Below are experts of layer 3 (counted from 0) of a mixture-of-experts language model. Rows are named router (the router's row for the expert), gate (a neuron's input weights, with its number), up (a neuron's input weights, with its number), down (a neuron's output weights, with its number) and show model dimensions 0-255. Each number is 50 + 15 x the weight over its row's rms, rounded and kept within 0 to 99.
After each expert's rows: "comes after" lists some tokens at least twice as common just before its tokens as in all text; "gets" lists some tokens that make up at least twice as much of what it gets as of all text. This comes from a sample of Wikipedia text that the model never trained on. Tokens count by the router's weight.

# expert 42
router:75 39 68 51 52 74 63 53 60 46 34 49 64 48 28 40 36 31 48 42 33 50 28 46 52 64 73 59 62 54 61 60 44 60 54 68 67 56 64 54 45 49 40 76 48 50 23 35 28 77 38 68 75 41 39 47 42 45 53 45 61 78 53 55 64 30 31 38 57 27 67 60 55 65 40 48 45 33 56 69 71 51 58 51 43 58 23 42 53 41 47 64 48 50 37 41 46 74 47 24 55 58 62 44 56 45 21 47 90 29 36 52 71 43 63 53 78 68 21 65 60 42 27 38 79 52 39 66 44 48 22 21 45 71 88 34 41 46 48 53 26 27 79 50 59 76 41 33 47 56 59 72 38 59 58 65 56 32 54 28 47 50 34 41 31 44 52 42 74 80 42 54 47 36 45 39 49 45 48 21 69 35 37 51 40 49 31 44 52 64 67 49 52 41 71 50 19 60 52 51 48 54 60 68 48 20 57 70 69 38 44 61 70 41 67 73 60 37 47 66 31 54 45 30 15 65 54 35 36 26 48 70 65 23 59 55 55 74 42 59 87 68 64 52 39 62 38 60 22 60 38 33 22 70 58 37
gate0:28 37 35 59 36 52 48 59 51 55 35 34 53 33 39 55 53 60 32 57 41 68 18 45 26 66 37 38 52 66 42 31 29 62 38 61 40 41 62 31 25 64 63 60 65 65 59 67 18 67 52 38 50 34 20 31 41 63 67 38 61 87 65 60 52 50 33 56 33 44 40 53 60 42 61 63 62 45 41 67 48 51 74 60 53 44 42 66 58 36 21 58 76 57 62 72 53 59 61 27 64 42 63 40 35 49 68 35 13 56 76 49 49 78 44 32 46 61 67 63 64 61 46 51 18 64 55 55 42 53 67 66 34 67 61 36 58 48 84 46 70 23 61 59 51 54 53 45 34 38 18 42 69 40 45 71 29 52 57 36 49 63 32 43 45 48 55 44 65 52 38 52 41 71 57 75 31 63 74 37 77 27 66 27 37 37 65 55 32 57 44 42 59 39 62 48 52 43 17 60 54 43 29 44 44 42 50 71 50 53 28 43 29 48 52 60 40 41 48 54 48 60 51 36 57 57 62 53 76 14 58 54 75 29 42 50 17 21 13 34 29 73 26 70 52 47 56 68 44 29 75 58 44 50 79 65
up0:21 41 24 32 28 35 47 62 38 12 46 63 52 69 61 57 58 45 25 50 70 57 49 42 45 52 61 26 50 52 61 35 62 64 56 44 64 55 51 54 39 50 63 55 49 28 78 40 56 52 46 76 55 47 40 61 64 69 25 38 26 30 29 16 35 31 70 44 39 34 74 30 20 60 26 47 31 61 55 29 34 41 56 41 53 45 42 42 49 54 40 59 39 44 53 58 77 47 77 80 84 30 25 62 54 35 54 73 37 53 37 50 45 62 47 48 52 37 36 44 55 22 36 60 66 36 19 39 21 34 15 58 34 44 40 31 53 65 48 50 61 48 30 53 44 25 63 47 56 07 77 52 58 52 62 46 39 66 59 37 59 35 31 82 65 34 48 55 44 16 56 49 54 62 47 88 45 80 51 51 44 72 24 52 59 41 42 61 65 48 43 66 63 47 42 71 67 46 25 50 22 45 49 61 13 59 49 41 38 54 44 37 61 59 39 52 12 64 51 44 21 70 42 35 50 56 46 42 56 56 51 32 34 42 58 37 65 57 47 34 71 42 51 60 41 64 48 17 47 58 49 60 59 56 59 42
down0:21 40 68 58 49 25 48 23 67 57 75 35 43 69 58 63 47 26 47 42 38 25 49 65 33 64 56 39 60 26 78 66 61 41 50 34 78 49 25 40 75 59 83 46 30 17 45 58 60 50 36 26 70 40 37 65 64 45 55 32 55 63 35 69 68 34 53 35 40 62 30 25 44 50 76 73 97 61 41 31 52 62 58 64 55 40 81 37 53 53 54 48 45 52 52 36 51 51 39 77 50 42 71 41 71 51 40 51 48 35 19 38 32 55 72 55 47 39 58 45 53 53 42 45 70 58 62 44 60 41 52 34 62 45 42 70 69 48 31 37 52 55 53 76 74 67 46 89 44 73 62 33 59 60 59 65 72 32 74 32 41 40 32 55 68 70 56 68 60 47 52 49 56 49 59 50 41 38 45 51 52 55 16 55 66 41 38 49 64 44 42 54 46 68 31 34 64 69 54 76 49 49 38 41 33 40 46 47 55 70 39 60 57 74 56 64 75 57 44 39 98 63 62 44 69 48 19 51 46 79 63 32 67 39 52 51 52 33 69 68 38 62 62 45 30 45 49 63 72 36 54 59 41 48 87 48
comes after: "'", " ", " (", "-", " \"", "/"
gets: "s", "f", " f", " F", "F", "S"

# expert 17
router:93 32 69 48 49 82 20 74 41 26 29 55 55 49 22 44 59 32 46 50 45 58 46 31 41 66 39 53 69 50 47 71 36 74 40 44 40 73 53 70 23 36 52 61 78 44 46 35 51 66 44 71 44 48 10 48 14 25 62 62 76 38 46 61 63 67 35 61 49 56 57 39 39 65 41 67 45 28 41 63 43 50 50 29 46 46 37 11 53 53 50 90 49 61 28 48 52 77 42 31 36 21 68 52 46 41 42 47 45 51 50 50 42 43 76 46 49 67 44 47 52 34 39 36 58 58 61 62 46 54 32 49 60 71 68 41 41 17 35 47 38 19 60 48 69 87 51 64 45 45 54 57 69 40 45 62 33 34 65 31 58 51 46 52 51 61 38 47 66 49 39 58 43 38 66 46 41 37 57 39 34 21 24 66 53 47 46 53 70 42 73 44 39 25 55 27 34 40 69 44 31 49 22 68 46 35 59 56 68 71 61 72 53 25 74 60 50 25 59 59 53 77 26 42 53 45 42 47 34 33 57 53 69 36 54 46 77 64 96 38 53 56 59 48 48 73 38 58 64 45 57 56 39 54 43 49
gate0:49 41 74 49 24 26 68 47 53 42 50 11 48 76 39 58 20 82 44 27 60 55 40 42 39 48 62 61 52 43 38 38 26 49 65 59 70 90 52 47 24 32 44 49 50 60 40 63 47 58 39 52 55 86 65 49 51 41 53 43 57 53 46 54 54 30 55 31 65 53 65 47 21 59 38 33 61 64 62 57 36 53 39 59 34 44 37 42 48 80 37 45 45 64 56 65 48 49 43 71 51 34 51 58 53 71 39 28 42 42 44 67 64 42 63 60 41 56 63 73 50 15 58 31 93 60 71 43 55 52 19 45 54 37 39 81 45 47 69 60 42 31 31 69 32 64 63 56 63 49 57 60 63 46 68 73 27 52 42 70 58 50 75 68 70 67 23 44 32 37 56 43 41 77 43 27 63 45 45 48 19 63 78 18 35 51 25 36 53 30 56 57 23 68 66 52 60 38 87 62 48 36 37 46 50 24 61 44 24 73 62 49 50 53 40 56 63 64 55 45 59 58 54 51 65 45 38 35 51 41 44 38 38 36 63 64 42 45 51 48 55 62 35 52 28 45 32 67 80 58 75 25 49 39 91 58
up0:84 37 32 48 40 62 57 52 68 62 35 43 30 67 37 18 58 52 58 62 29 35 25 43 51 47 70 40 52 35 46 52 48 47 69 48 70 65 63 54 44 38 36 92 42 51 33 55 55 58 15 86 40 57 76 80 58 38 80 35 79 46 42 61 37 53 33 38 59 77 58 50 74 45 51 39 46 56 67 60 44 62 60 46 25 37 59 36 65 60 32 63 43 62 40 51 44 41 60 68 33 65 45 56 49 35 34 40 60 46 55 54 42 61 78 47 44 48 70 35 67 44 48 48 63 17 50 39 57 50 66 25 41 20 45 58 55 23 86 53 55 43 77 23 76 74 51 47 50 72 43 32 34 40 66 58 49 61 71 60 73 66 53 63 49 47 36 36 41 32 58 43 67 47 64 68 64 38 44 68 35 25 75 33 49 20 49 66 69 70 62 25 45 43 41 44 54 44 56 55 29 68 57 66 42 41 67 62 56 67 43 75 42 58 62 58 41 89 71 49 66 38 74 47 31 66 51 48 44 57 43 26 43 45 33 52 62 47 32 48 58 45 59 42 81 70 61 54 29 35 45 61 50 79 78 65
down0:22 63 35 59 49 82 34 54 48 34 69 53 72 37 52 51 45 43 45 40 49 41 29 35 44 40 76 46 63 64 44 41 50 54 71 60 33 60 36 54 53 72 61 56 45 41 67 35 53 58 57 51 71 72 72 25 28 63 48 22 26 64 56 61 57 60 37 55 71 30 82 41 40 70 20 43 66 53 53 32 52 39 33 59 59 39 33 58 48 50 58 58 34 00 56 50 16 40 54 48 43 55 53 36 38 61 60 41 46 46 68 49 51 58 37 62 50 62 30 52 52 72 36 47 48 80 22 51 52 57 63 51 36 35 47 33 43 64 23 55 45 44 39 20 26 13 29 73 70 54 57 78 64 54 68 42 81 58 36 40 58 82 65 45 44 38 58 58 43 26 28 64 44 62 35 65 18 65 49 32 79 66 30 37 37 35 65 68 69 46 66 62 66 37 53 34 44 36 63 41 62 59 55 71 37 47 49 76 61 77 43 56 69 45 41 44 25 77 46 77 79 71 69 71 39 39 60 44 40 47 50 39 56 57 73 34 41 37 50 79 60 47 35 48 35 72 62 40 59 40 54 37 61 65 45 56
comes after: " La", "la", " la", " fa", " Pla", "ra"
gets: "g", "x", "on", "il", "ck", "ster"

# expert 32
router:70 56 32 50 78 59 46 54 72 38 39 44 65 36 36 55 34 53 35 56 40 39 44 56 42 82 44 61 54 53 46 52 40 54 42 50 51 37 55 44 42 56 41 37 62 55 62 58 47 43 24 45 62 38 28 56 45 48 38 78 79 42 59 55 61 56 59 52 40 56 56 31 36 55 13 47 56 34 50 48 53 36 46 51 36 45 48 43 79 49 58 72 54 77 54 49 49 59 35 36 44 19 74 14 82 48 36 29 40 62 34 48 37 18 85 09 48 65 48 69 28 12 62 34 64 60 31 68 50 58 43 41 50 91 62 55 42 26 37 34 69 74 55 44 64 74 39 36 61 26 42 63 55 72 69 71 29 38 53 24 75 65 47 57 50 58 70 52 58 64 30 44 40 47 42 48 44 39 56 58 48 54 25 64 46 60 56 43 89 58 76 38 38 46 54 41 45 37 80 50 29 48 30 54 32 28 53 56 62 61 48 37 37 42 76 75 53 52 65 75 44 83 21 35 32 41 51 28 35 22 70 69 64 46 30 66 46 58 59 61 50 70 47 57 38 69 55 58 49 56 41 64 32 69 62 46
gate0:61 33 68 49 50 54 70 14 65 35 39 55 65 37 28 24 20 65 30 61 46 67 59 35 42 56 31 78 50 38 38 41 56 39 66 22 57 68 57 37 39 35 36 35 50 57 56 50 44 28 32 50 62 38 44 51 26 48 18 48 54 42 22 58 69 35 43 61 63 35 28 50 57 65 19 38 43 55 39 30 75 47 60 56 42 38 67 57 64 71 46 22 22 52 30 59 38 53 26 38 63 15 67 48 41 42 62 41 38 25 59 31 40 17 66 71 31 49 23 49 37 53 82 29 57 42 35 45 49 50 52 36 52 09 62 65 60 36 65 64 46 65 45 33 61 67 68 72 67 46 57 58 46 66 69 49 51 32 65 37 43 31 73 66 60 40 21 55 61 52 75 53 57 30 63 45 40 40 44 60 53 38 32 19 23 62 58 74 51 56 58 66 63 48 55 34 31 51 40 68 49 63 72 49 37 63 55 41 65 54 22 28 47 35 72 51 49 70 43 49 60 69 70 26 45 55 27 52 88 50 81 65 53 53 64 69 46 65 54 32 58 66 50 57 64 44 32 55 50 67 40 57 44 45 57 57
up0:39 62 46 53 35 39 51 67 58 81 51 74 49 37 93 50 57 13 60 40 53 43 54 51 60 37 43 18 62 62 32 61 66 70 71 71 19 38 53 55 40 61 58 70 58 49 59 67 40 57 57 36 53 47 34 49 45 57 43 43 32 57 69 40 36 66 52 47 44 54 52 45 30 62 53 47 30 57 62 65 36 43 55 48 60 50 51 60 44 48 41 57 93 28 54 38 70 38 67 25 43 54 26 48 58 90 34 40 45 46 52 63 57 64 45 50 67 54 67 53 65 29 23 53 30 40 20 56 73 52 53 21 47 77 49 58 43 35 34 84 49 52 70 63 31 41 32 47 30 32 32 33 49 50 35 79 23 48 29 54 53 55 44 50 30 47 54 58 40 56 50 53 63 56 78 53 79 58 47 41 61 54 59 48 58 59 35 64 37 36 39 44 33 72 39 41 72 50 58 00 42 13 44 39 46 58 32 80 46 58 61 83 45 63 28 38 22 32 50 72 61 54 40 71 43 52 78 51 50 47 31 40 42 74 32 38 37 42 49 70 34 65 58 58 22 55 50 76 52 59 37 46 48 37 34 71
down0:40 76 21 62 47 47 26 55 48 52 47 29 56 69 60 55 34 48 26 40 46 26 40 28 58 49 49 35 59 42 44 65 24 47 41 46 29 58 29 50 32 28 49 32 64 57 79 43 40 48 52 56 54 43 70 43 56 40 53 33 77 18 69 49 59 64 45 62 45 33 60 53 51 69 78 69 42 45 42 49 21 62 29 57 39 70 53 69 58 51 83 27 41 32 45 57 62 68 36 34 50 66 23 57 40 62 81 60 68 37 54 55 62 50 58 50 36 65 65 41 47 46 54 33 46 39 42 36 48 56 60 65 68 81 79 45 50 29 31 41 36 53 28 46 50 86 29 85 43 55 64 55 64 40 49 50 69 55 45 71 59 35 29 61 46 69 40 34 43 39 40 51 55 84 44 36 65 52 55 53 49 37 15 70 57 45 47 36 53 65 46 31 47 43 41 44 60 32 58 23 44 41 38 52 55 50 67 32 85 36 37 49 59 18 47 47 57 41 70 63 75 23 71 92 62 28 49 62 48 47 35 71 51 91 82 44 53 68 85 65 55 40 63 59 52 53 48 60 43 25 46 38 49 62 52 60
comes after: " de", " De", "e", " Su", " Le", " New"
gets: "k", "ph", "g", "c", "sh", "cc"

# expert 37
router:68 27 20 50 72 54 24 51 65 33 37 42 35 60 48 53 24 19 62 36 27 39 18 66 75 52 64 60 54 65 57 51 23 56 34 74 49 53 55 48 50 46 37 68 71 39 42 36 44 54 55 51 62 70 41 54 38 48 45 63 90 42 40 52 75 51 67 34 33 36 59 37 65 84 20 35 49 41 58 78 65 79 72 22 61 40 36 47 52 55 56 59 54 55 55 65 57 68 35 33 32 29 68 33 72 46 45 35 48 08 43 83 62 36 41 30 82 59 40 48 59 41 35 51 53 54 45 39 33 66 50 47 58 51 55 44 46 34 33 41 27 57 61 50 44 70 47 50 31 31 68 56 66 55 33 59 79 49 43 32 56 67 25 47 45 44 24 67 55 45 51 52 43 42 38 57 37 19 52 31 65 43 50 53 54 38 26 37 70 61 63 42 30 19 63 31 23 44 52 46 40 38 48 41 07 54 43 56 60 54 60 56 25 56 33 54 35 55 39 68 56 70 37 30 40 44 51 23 44 57 39 74 37 37 54 36 51 57 75 54 60 60 57 55 52 69 31 53 50 56 34 30 09 57 67 56
gate0:51 02 68 27 19 55 61 74 47 55 47 51 54 09 50 80 40 48 24 44 46 43 54 88 30 55 51 39 52 50 40 29 63 66 54 35 36 51 63 56 56 79 43 34 55 49 15 32 45 54 61 56 53 29 39 68 49 45 49 40 48 41 35 39 33 52 58 45 20 18 33 69 58 42 57 51 72 69 76 49 54 55 63 53 58 71 42 59 43 41 74 58 74 56 46 54 28 45 38 56 78 37 61 52 70 49 28 61 29 60 71 45 54 18 57 43 62 40 53 47 61 46 62 50 49 37 40 72 58 63 52 42 44 31 40 47 59 38 70 44 75 60 38 56 27 46 74 48 99 39 72 04 20 49 63 48 58 40 34 55 28 54 84 72 65 39 19 47 56 50 53 50 82 23 30 28 46 46 68 81 40 54 34 65 38 41 49 41 42 64 67 49 56 49 54 48 65 69 33 38 52 36 21 43 57 39 44 55 52 47 59 35 38 31 28 43 45 56 45 36 85 42 41 40 50 48 35 41 30 38 61 33 53 63 57 45 61 47 39 39 56 52 55 48 63 46 30 53 66 34 46 53 55 69 50 46
up0:56 61 68 68 33 39 37 65 54 29 61 69 57 42 66 29 73 48 28 78 59 52 57 72 64 32 59 44 76 31 52 51 46 41 78 43 47 64 43 46 39 54 58 45 64 51 50 58 48 29 52 42 67 49 62 25 59 47 68 70 41 67 79 64 66 86 60 67 78 42 37 51 46 38 47 82 56 51 53 19 83 64 61 45 33 72 37 59 78 55 15 57 48 82 63 35 76 18 32 35 42 64 61 68 38 43 52 59 70 19 36 51 48 59 51 70 59 44 20 36 61 54 55 68 39 30 44 57 66 35 44 59 61 55 52 64 41 45 40 82 58 47 57 34 46 43 41 46 32 37 29 71 47 74 49 61 57 66 69 65 55 47 56 24 39 73 80 52 32 39 45 56 39 81 49 68 56 55 37 34 47 65 60 42 47 72 47 79 50 26 46 60 94 36 86 32 28 45 44 65 46 34 35 55 55 71 37 54 41 46 52 59 72 58 69 41 65 42 36 30 54 49 55 64 56 50 67 39 83 67 51 45 39 40 56 24 72 38 60 56 61 37 49 46 30 41 70 50 55 65 58 49 63 53 60 51
down0:67 42 47 71 40 65 32 45 29 59 33 60 33 59 58 44 27 48 30 38 44 46 32 31 40 49 78 71 67 38 92 42 61 31 58 81 40 70 61 39 54 13 39 30 60 37 43 56 52 54 47 35 45 41 45 39 35 27 73 44 54 53 56 46 55 35 62 39 65 31 45 55 60 52 50 09 35 29 58 66 69 58 46 33 45 47 60 06 46 57 48 38 79 31 45 65 54 44 48 55 82 37 34 50 67 73 51 53 55 33 60 52 61 44 60 40 65 55 69 31 45 56 65 28 44 65 45 44 36 47 41 33 77 37 45 33 49 53 72 78 41 46 84 50 41 59 42 38 75 33 46 62 62 55 66 19 36 56 32 57 55 58 65 63 41 71 37 54 55 60 65 81 28 32 18 64 40 74 70 54 38 58 38 60 84 32 12 53 50 27 55 63 56 55 51 52 69 50 46 38 59 48 39 45 56 61 72 49 42 35 64 32 49 37 62 42 26 49 48 57 34 32 63 49 28 40 49 58 45 36 40 62 67 71 53 20 47 62 41 74 41 31 63 53 32 52 20 64 40 53 65 34 46 30 22 74
comes after: "\n", "s", "t", "as", "ate", "les"
gets: "s", "==", "===", " ==", " =", "===="

# expert 21
router:56 45 44 45 48 55 35 56 45 34 27 38 41 64 43 50 61 48 60 63 57 43 67 38 65 50 66 64 51 59 68 49 45 35 38 48 77 99 78 74 51 51 26 45 61 61 36 59 49 23 64 38 75 53 46 53 22 53 35 58 56 63 30 72 55 59 08 62 64 45 48 25 59 34 35 58 57 38 62 65 50 51 63 49 72 58 22 56 45 55 47 48 51 48 34 49 54 58 15 17 49 51 58 47 56 38 35 60 68 36 38 44 52 40 53 39 45 53 40 58 78 54 42 25 49 30 51 69 41 60 38 55 83 42 60 33 51 47 62 26 37 47 57 37 63 58 45 39 43 13 61 55 65 62 62 73 89 36 47 35 57 67 48 37 43 54 36 70 69 37 45 51 19 33 52 38 32 45 41 30 69 42 35 61 54 33 59 42 58 54 28 33 20 63 53 15 43 44 64 36 45 10 21 49 57 53 70 48 35 39 56 40 26 52 34 59 76 23 40 44 67 46 38 46 37 28 85 35 44 24 78 59 73 27 54 41 46 54 69 61 45 57 46 68 44 57 40 77 31 48 48 62 36 67 74 45
gate0:21 26 48 57 42 56 62 65 70 51 71 44 36 43 68 76 61 34 71 41 38 47 45 66 64 52 51 68 46 60 39 53 43 58 57 84 77 37 49 31 31 45 69 34 45 70 68 60 44 76 51 38 67 45 46 61 55 13 44 91 72 42 57 79 49 74 18 47 79 70 37 17 36 41 25 28 36 65 29 63 28 52 46 46 45 56 55 39 10 52 52 29 35 36 55 67 28 56 63 45 36 86 50 50 62 27 49 23 42 54 45 65 67 39 77 16 45 65 42 50 53 36 43 76 59 64 47 49 44 60 58 40 28 53 57 68 63 59 62 33 66 69 47 56 47 72 55 84 48 43 63 61 48 61 49 56 36 52 57 83 56 64 60 47 64 20 61 44 29 61 68 53 60 60 29 55 41 54 60 61 36 44 43 68 52 57 60 26 34 17 25 53 35 39 27 49 49 55 47 63 25 34 30 32 30 53 33 52 52 50 64 50 48 35 48 58 33 37 40 41 68 59 41 43 54 43 59 56 31 43 45 62 19 41 40 49 40 40 40 54 51 66 69 40 66 81 43 44 43 46 75 45 69 49 64 50
up0:68 59 43 62 46 60 40 45 20 72 42 76 66 34 60 15 51 56 28 53 82 66 54 29 55 55 47 52 44 55 39 43 45 44 41 06 27 55 43 57 63 40 27 74 48 25 26 44 53 41 33 67 54 56 72 51 54 76 43 31 55 55 48 17 55 40 64 56 39 27 59 70 48 35 36 53 53 17 68 46 65 66 55 57 63 43 20 40 84 22 64 65 73 58 48 61 70 54 54 56 73 38 49 68 68 72 53 77 48 57 53 46 24 64 44 46 70 26 51 41 65 61 59 48 54 36 64 74 60 43 55 45 55 47 59 42 64 34 16 42 18 59 49 56 82 30 50 31 33 65 30 20 49 32 34 33 29 41 50 26 55 57 39 40 40 83 56 28 14 55 44 56 48 46 86 46 58 56 49 52 62 53 44 69 44 41 61 70 47 74 61 63 65 59 67 59 44 56 63 40 36 49 68 43 65 37 62 37 67 46 36 51 37 56 46 40 58 57 70 58 55 50 45 75 64 44 29 49 55 67 64 18 67 67 59 69 65 56 48 45 22 55 35 38 52 30 36 65 60 56 46 65 33 46 53 26
down0:30 38 42 64 58 50 91 48 59 53 36 35 50 42 20 47 40 59 42 49 28 48 60 43 60 33 56 74 54 41 40 49 62 40 58 70 37 18 46 48 63 21 46 44 59 65 47 65 43 71 67 50 66 41 60 49 27 54 54 57 48 44 40 57 53 66 41 57 35 46 28 46 32 51 38 65 53 69 53 33 29 91 57 35 67 68 54 42 50 51 53 43 63 27 31 40 41 72 78 26 45 67 39 48 72 44 64 28 48 63 62 35 39 51 45 53 54 86 49 39 68 22 49 79 38 86 77 53 36 53 21 52 47 45 53 46 52 49 67 37 34 76 47 43 43 65 26 64 39 61 70 59 39 34 40 66 68 42 46 51 41 36 54 37 71 62 65 76 58 50 73 59 55 48 53 58 33 39 22 43 80 50 37 54 63 42 43 78 79 70 56 78 63 67 16 49 41 46 29 40 59 44 39 55 28 62 37 65 37 55 50 56 51 54 69 81 55 37 64 20 36 51 16 66 26 43 34 48 55 52 32 50 09 57 78 64 63 45 37 58 23 58 71 81 30 30 59 51 43 53 53 61 55 59 46 62
comes after: "c", " st", " sp", "cc", " St", " Sp"
gets: "ron", "ence", "ance", "er", "fer", "dge"

# expert 23
router:62 48 44 29 77 20 37 49 65 40 09 46 54 56 49 32 41 52 42 50 40 46 72 47 50 54 85 47 48 60 71 63 34 58 45 43 84 66 62 51 36 44 45 68 73 45 28 31 41 39 41 47 48 46 17 57 27 46 53 73 58 45 44 67 58 34 28 56 32 28 50 23 24 53 51 42 46 49 64 27 59 56 74 38 40 40 45 54 66 56 54 52 30 41 32 62 60 69 47 47 62 34 49 34 48 39 50 64 63 43 22 44 46 16 73 27 63 73 40 77 44 28 61 56 59 63 73 43 31 41 33 32 78 46 66 42 35 59 46 35 47 58 60 58 53 63 51 42 38 55 56 55 70 71 77 61 46 33 47 63 69 48 50 61 52 56 32 86 60 33 53 47 42 45 56 51 34 51 29 24 66 59 41 55 38 61 49 34 75 51 73 09 33 49 58 39 23 46 79 39 43 30 39 70 78 27 47 53 55 63 62 59 75 50 59 49 55 42 44 53 42 66 17 32 20 37 77 53 53 30 59 61 59 38 72 24 51 69 52 39 68 46 74 79 72 55 37 61 32 38 53 63 50 59 48 27
gate0:48 27 56 71 31 48 37 19 41 33 49 42 69 59 59 35 36 40 43 40 45 69 53 36 26 71 43 60 72 75 50 36 52 29 44 36 64 38 26 41 59 37 70 53 37 69 66 57 32 30 61 42 71 67 31 64 49 47 32 47 64 51 24 49 65 37 61 48 35 62 56 46 37 50 46 55 59 69 64 42 61 47 62 36 34 45 27 47 52 58 68 57 59 64 07 63 50 67 45 73 64 35 52 52 62 35 60 68 71 40 23 50 56 35 36 53 29 72 49 58 71 78 59 59 52 38 42 30 73 33 50 44 20 38 46 54 87 48 68 64 52 98 62 58 58 38 09 33 55 26 52 41 31 42 54 27 41 58 38 49 40 58 52 40 79 52 29 60 49 64 90 55 44 61 40 45 47 39 23 41 36 31 55 43 58 25 50 27 38 41 47 48 33 26 61 25 45 22 59 30 48 70 54 55 51 33 69 54 51 53 50 41 77 57 62 77 49 49 35 48 36 75 31 70 51 68 53 61 66 46 59 42 71 27 60 64 24 46 56 41 52 47 29 68 63 32 30 71 64 40 64 60 69 64 53 42
up0:45 26 31 34 78 42 54 37 46 54 48 02 48 63 70 40 48 49 67 60 51 72 59 59 62 44 55 31 65 53 42 30 47 50 49 33 36 52 00 41 38 37 64 47 37 42 56 39 48 54 50 62 67 28 71 45 66 38 08 44 68 47 37 63 43 47 46 57 23 40 35 41 52 33 56 76 38 60 45 39 61 54 66 27 66 58 58 51 41 37 53 25 19 58 52 71 48 69 45 41 41 31 60 38 49 54 04 47 45 28 59 62 51 54 49 60 55 77 26 13 74 70 44 43 52 57 58 49 61 69 42 38 49 60 31 56 56 48 41 45 60 70 43 77 50 52 46 60 38 43 88 40 35 27 63 54 58 59 52 68 72 63 54 53 60 62 31 59 63 49 45 55 48 57 54 69 44 44 38 38 47 38 74 38 32 35 65 60 35 72 75 55 47 43 68 65 50 56 32 59 36 47 54 49 69 27 28 32 23 14 55 43 52 54 27 62 53 24 36 45 67 40 49 33 51 61 42 56 76 24 30 69 44 66 61 52 42 51 41 68 42 44 36 45 67 81 62 77 46 40 56 47 59 98 63 44
down0:51 63 27 40 34 50 28 61 46 60 56 55 42 49 61 48 48 35 49 58 60 69 55 69 52 31 28 44 51 40 43 65 74 49 33 72 37 50 55 59 76 34 62 17 81 33 87 79 44 53 75 60 20 79 43 51 53 62 31 25 34 35 44 36 78 52 80 47 51 29 53 48 38 38 78 37 35 27 36 50 55 42 59 47 44 47 72 61 41 45 62 29 31 59 73 51 56 58 56 38 56 44 68 37 49 37 46 68 52 61 55 50 41 47 35 41 27 47 69 62 55 19 58 77 67 69 45 40 47 51 44 27 40 76 48 69 59 44 66 59 39 27 73 41 37 66 47 51 77 46 37 66 45 66 45 75 37 66 59 48 48 65 56 75 93 60 40 41 60 54 58 24 51 42 53 46 47 40 52 51 58 47 65 72 61 50 42 40 33 40 49 64 50 46 45 58 71 40 83 50 51 53 87 10 56 57 43 42 59 25 57 45 30 16 63 59 60 51 72 57 56 55 58 59 65 62 51 35 85 46 35 32 89 61 48 64 82 50 25 54 53 64 74 49 53 52 56 52 52 76 53 56 71 50 25 40
comes after: " re", " co", " Re", " b", " se", " ch"
gets: "et", "de", "me", "p", "pe", "up"